Experts of a small language model.
Experts: 128 experts in each of 6 layers, 8 picks a token.
Below are experts of layer 8 (counted from 0) of a mixture-of-experts language model. Rows are named down (a neuron's output weights, with its number) and show model dimensions 0-255. Each number is 128 + 24 x the weight over its row's rms, rounded and kept within 0 to 255. Numbers have three digits each.
Before each expert's rows: a language model's description of what the expert responds to. This comes from a sample of Wikipedia text that the model never trained on.

# expert 10
It responds to: Personal first names. Given names that begin a person's full name in credits, tables and lists, such as David, Michael, Kyle, Bob, Kate.
down0:118172151135146153158162123115132114118122148106143154166145068123108104124155145173127091123133147153132103108148129160162109147122140171144154098117137091172123185105111118092130125160114154132133112122148155132122164136119140155119143128171095100124186127128122160135135092171101151159117154150096168147130165133128094136152130098113135151071108121103134108151140188128150112148075173137121116088094113129143106118153090105135151111126118096160097136056152142086115108124144154112152133082148106136131180111122133144084143129148110145129122107131130152093108145100098149175158104109099140171120160125137110123150111127156087098116145122123122146131171129148105102166132114125121119121096131125095171128102098143128125132147162121123164119126111138140154129118081115
down1:183107127113145131163138121165149170118131089099129109154123109127175082134140143095091112102129156158144112128175116095113144135119116138118136151162124147158120090143139089150089107134080099160111137093113139137184128141154129101136149139137157130108095081098178117162164150108126146116129151128154119129119133098101164079135160156125094160117190153131149103138093107093147114139160156136159133131143114097120114126120101115122102134130158142123095139147103134151121154105125135130111139123122163115132123128137117130065096096085108108107127142137126125110112100154114074114145099106125119126114124142059117124117139124133121113182156152081116121138136144088128094136138076115118093163131117154131150088098116137114149106127130115130103103145110176117163140073168147
down2:132111102147091144139093111096129130210125089185130103117119118136129061104120119155126153116173138137170143138141101142145075156087125119173109126130155147105152117157127135138137133142149134127098094155133087123160112118111125115123096149152117113164172119168119127129123157123114124155134115151151141093135099138075129122108131145143104124158146095142097147160105129114156058148121124126159144129124085137146125063133136120131112121112079143129137093097122157074171122125121109102118105142099166160136116124108154144127154141159139119136170123112115130152130135121142150144109132134119109151133133120104096119105127167166124118099143164094102108137158087174132125104172102128123136167138159110142133136161121114120129046123094135120135114143142136185154143114099121

# expert 1
It responds to: Person first names. First names starting a person's name, especially after "=" in article titles, table cells or quote marks, such as John, Jennifer, Thomas.
down0:140124149146122153169161151162163131102118135170113118136137099168147063080114169159140079109106107092162119100183125144117105108146152111089126092166109143145097153155172148122129115152128118120161148122117115145135132132132127135100103113140117108072135124125126142080101102144129136130133140128096128131112135138162114144159161141134161131088148122157114088140118140108112092163146141118117116157133102130117083100161138156142118113114155128080104141072103103144168110117138101094132102130129155091116092154183105061152152141121134129154128110168111151120124134123087154148140098141109142194130134123128101151106121109110114130117109105131111114137134150113080106119165151061132154145159136165136081107153121144132145095115123116176158141146121125137145126116141125
down1:174128149140132120137090150147128137135104110146059174173131105134176089170157139117169158116139108073161106102128143098130108149134150103140110088157142112103161140152132101117140165151115130111097133134131106094129113123173129104098151114109099170077126114119119111127110113148129117136106099097091107165110129118128145118130174119162098139130108140127132173129106138123097113150111140108183180108133180136094150137125131150128138154126107157171123109123132094115155172138111079137115102156110148142113126154085112086125127118130119117094109161146157154145110163124103119125131112162119141098098168103139121157143161139092137154127107121130128115140107174110122121141145112081137127142082144090128126158112167132131136078132122094105138153097169125097076127095130126
down2:098149097115143159110125102152142128155126098202103127131120116103089101132116126135152153141124136096099111136111097118157141105121135136126138111119147123133121105116134087109106120118177139126124098125105122111138108158143155154106109122136117166163122155139065129104108162111093132126122154135117118120123129168065090076121165137099124181125121107184141135115130077099149129137145142112091080120148129148141155101131130143111090114091169185116144133084099119119150164141094153152158157088175124140124122155140162110102143153123176149124145153141115141095124092196136114137137182138173139132164134086112139119139133107142129153127146165184118121096145150102150136100127092097117125143137158120155172136122163139127136130141122102140094132137121152166132121151152127

# expert 24
It responds to: Plural group nouns. Common nouns naming groups, people or abstract things after the, of or a: government, members, people, policies, systems, copies.
down0:079151116147068129097143065124119095119124123124166138126145120190167159133113110160139145133107172117134136145146087100130109134128175120083097159129145141118107143102129140096160132174124121137126138130161084118159154154131119134147135160129144089092176149091107182135164150151112139126153138183137159110122141142158166130115141150135084132111102131144124116199135134117170100122147169129126160141144117133172116155134149136102120149149146074096104134098116120120106126114141166126157133107116158125122113135139127110093108106129112079108104071101147118130133125114133109146145144126112112144113122080125143137147129124188134131158113172141116111123075134138139104103125146155125143146122125139159111140109158147155128090139171101167177124138143164128103143114109147
down1:154124160134151136118156149096159170095112105155146118129144096139178161155144173112137106083142125154111101116138120144160140139162102109118114121163144115191164127141126113175086138120104113126094100116156125108126119147149105119154131134102144114157111151122144137113126109136121138085134150098148179131153119088131115141081130186114118104159138080106148162118119136093114068124143111134106111150119125110118123090114118106154184162121109133136099119139112131144119142135103130145142119152176143152146141135110115151150125114122131109102125134082156145157096144168078123118143116145140131152119089140111154113121180119152146141092124127155161127131148114097133159079125136088131134108089123080138104159071158132137144135130105113157101064130132177100083127094154134
down2:154122070160130126145072134136109138146146106167110146121159092128108113122114119137094131139118101176124093105132103134088134169165162140130135137117100117094114118141100141122070096156138118104111102109154152148078110156116134133152097124147144114155143124107122140174130154119108119124110144138158124115126104147134083099131137148110168154107157112164141134126105160096147144147145132145118142149093114124148173112146161109107137098167139091142127132092144114108136118079144205126122091091129129146170123134079090160081122104138171108138137143140138180127118159080117190107135138152147152131175106079113110100149124110112113124140144108061113094141095124104137118110128127141115153120148116169131108156135127137117142103128125135102091112139152114110111108139169093

# expert 15
It responds to: Common topic nouns. Head nouns ending a noun phrase after an article or adjective, such as film, species, stadium, government, music, game, often before punctuation.
down0:138126129129152190162105118105110116106123126094137097206142109150105090126136159134136125136128142101133132156136116126117132109158126124158108102115165108137134150151112158129150089125163121156143143146146161125158145162119164116120094142133132132128128129145151134122116083092123155050077142158164119131136119132129180121158081126121142071108123130110095130107134132154130151196088136115140128125096124139134109135139082138152140120143152168143133129095111144141152137173107161095124120114136097132123078083141100130172118164142114131132141133111154100131100131143128101134157169114125100158163165152136160144140123138133119142146125094076145086104139143098168105126147155080167147135116125118086156144103110142173119092170124137111123136127099176166133122165098130
down1:117122125139106135121167146106154158117095109131149127174119160130116096166136101135173144103147147117108155102153091093105140133112099142127139106141119086083103130092139111146121096146152170113149141101137112134139133135101164145117121153118115138122134098118126098089150112119121114076107144127158137113106122126130104147159110206144116110127150152143145105119071120140131136122113141113125126151101140125143129120137091111172101101131151158138192104158092119143120102145194096176148134158120129090176112095118159111122100168120175109105135116102112130130139119073117133137089166110141123136109123155105094166162098118153136135124139120101125141111157140113120117152117101091090140153112132129120091084103095151136148146075106143153080108163152177086111119136096126
down2:117128142146148122132122152102128122135134133212111137134141091128095135148160118156145131150124118140145098128143120102110151138103152134118132110074141104099091144136125162124117115150111126067086073102131106155129174122141129143156116171117122147164083137128130120139125136125105102132147114142085172150076103127126111147185136130116169100141151094159119110158106150098132139139144159156100146138118135125100138131162119164170106081135133090156125155126141135104179123086106178136115146070104129145122154144155086144109112125160125126142152139187159162150151142109142159109138151110108153131174126136093102112134167104149105153115128100107101105121134132120162145142093106108118141134139193118111106139115103156089141067129115137116101117152132113108115149126147095

# expert 0
It responds to: Given names after by. First names and name-starting tokens after by, colons, dashes or table pipes, often crediting an author or describer: William Schaus, Edward Meyrick.
down0:123091119161104145158121106115132091121145130105106121128150115119091068106133157106140128113135116163145147117130170145118115132088136157118137127126116131134152090158167104146106136144116111165108098143095101129092117108158132129131109166116137150136165160159122138137115124143142073186133106143089058123114128121156148086088153125151123155121142131072128142147100197138099114147101120089149186142124125157113104119145126160091116118137090146171147107115146115148156130101105128133107155145148098191134122112125132117092137148140109121120136156136120119128108160130176139126093106155130144120165136116138135098140097115083138115109116192110168150131126119144147129113101135144124109154128138137133136104164118083111112053090121147092165175088140120140112132109126109
down1:160113132104126099126120179135111149143109080150073089108149113150173046162157123097143114122150143143148084160139141142135175142133141087159087135167123120127135142122162112152133119146163149114129120099110121123157132150132133122112140109123131114125077104120124113126136126160113111120147117141100145127132129150131123166134139107141104119131147105120130127136098147097145115083134140121116114143143153174114141072109120146128094148109090108118091107146117129102152184147140125133122106176142182148141083106103101125140115074137096168111117199162138121129082123098112115082147120164119104128100130110142118128133138128136120114174138140110089102153140130144118167124117136076135145141116131165125183150082175131122120052109113114100148120134128151117153128102138138
down2:113114087134095112105116124115145138156126095182083144158147174137168147138131140147122100124129123139098120135155100118122169110124146137139120156115189079129129119132144128141148137156114163120117107159111095149140109148134126122099107149107112189209115126097145135155135153126148098115136090144145129151178093149134134130117105114128151186159142089126131135104087126132081098150178163120108188109126091150123172129122128135136127110097062158130121156126110174094125116172146155165099142132132103151127133175120112097112149099116132142118085132155110162119120157107160117105119126107139130111136135123119109101131152138149138137178135147079126077118144147140134117152118082122105118127145136113104169134159108138158159128119143097108111137141140119133072129092137130

# expert 49
It responds to: Noun phrase heads. Head nouns ending noun phrases before punctuation or "of", such as States, region, series, album, faculty, members.
down0:137150140170137134116147127138080175118172126129146090137100138109101043139113147089131117110145106127120122151174139134157136145109131144095142139094089144199173114148134145131125116170124106118113096105119161158130150104140131145151130106130105126080123133132172109099110110140108160145123144182132125136098108164131130110135158122094129149184098116082148094158145127121123131138119182147140088136131152128132111113134126140131154091126157105119130105124177157157113115117132160078136153134132128094119143151162152118098125129088135150160172166169149104102096114093100130126167140142110119145134127167139149149142111133145089132129123120113142153130137122194134134166163157143136164144096133139111114093136155124159166133152193144101121132147128115156109142141124098
down1:140115141131079122109127146102112136103163084140079138125106162136129105121139116119154135121112145087152137142152126102131183098102094138145070141153113110162132118139117099103138060102138111113132100130110124141158147163095160152123124127116105126145126052165134151098095149150127112130139092144110152136131193087116122111118156173136130125161125107137090138169119112115129124131129162125113117162128117129105096155148104087150130147135129185137104148131102169122146125130132096127090121179117144114121114162103141105113121166137142149094172146120074108121143116143096104102113138127104142121128118133159134107158153100162095134123165154141129070131096092082106065123139111126116137151154138124118121133116115170154129131115108152150117082102104148154132152086090115
down2:124134129102118134139122163122152109132094075209133141158102115120146097140109130150133127132116123114126126117132152097121135177116167173115088146147142150128135125105090123108174085150119118106111122161140104131117117167149154091107097136149144146178099126120113174133162093137136136109120137135143121177151123127075138130134179106136189126159146126150135132204133089148143130144148145148124130133111121144099173114086072128129098145120138163107156168060127129115187159080124153120149100119126110133106132140129139144131095126143169101138141144119133153127159108152154178128152141134101092114132162103134121115090145114105104166096105118110133129127150138121128132089136135132121102124155175104147101135104141112091125120098137097107117137146173156111128109150126151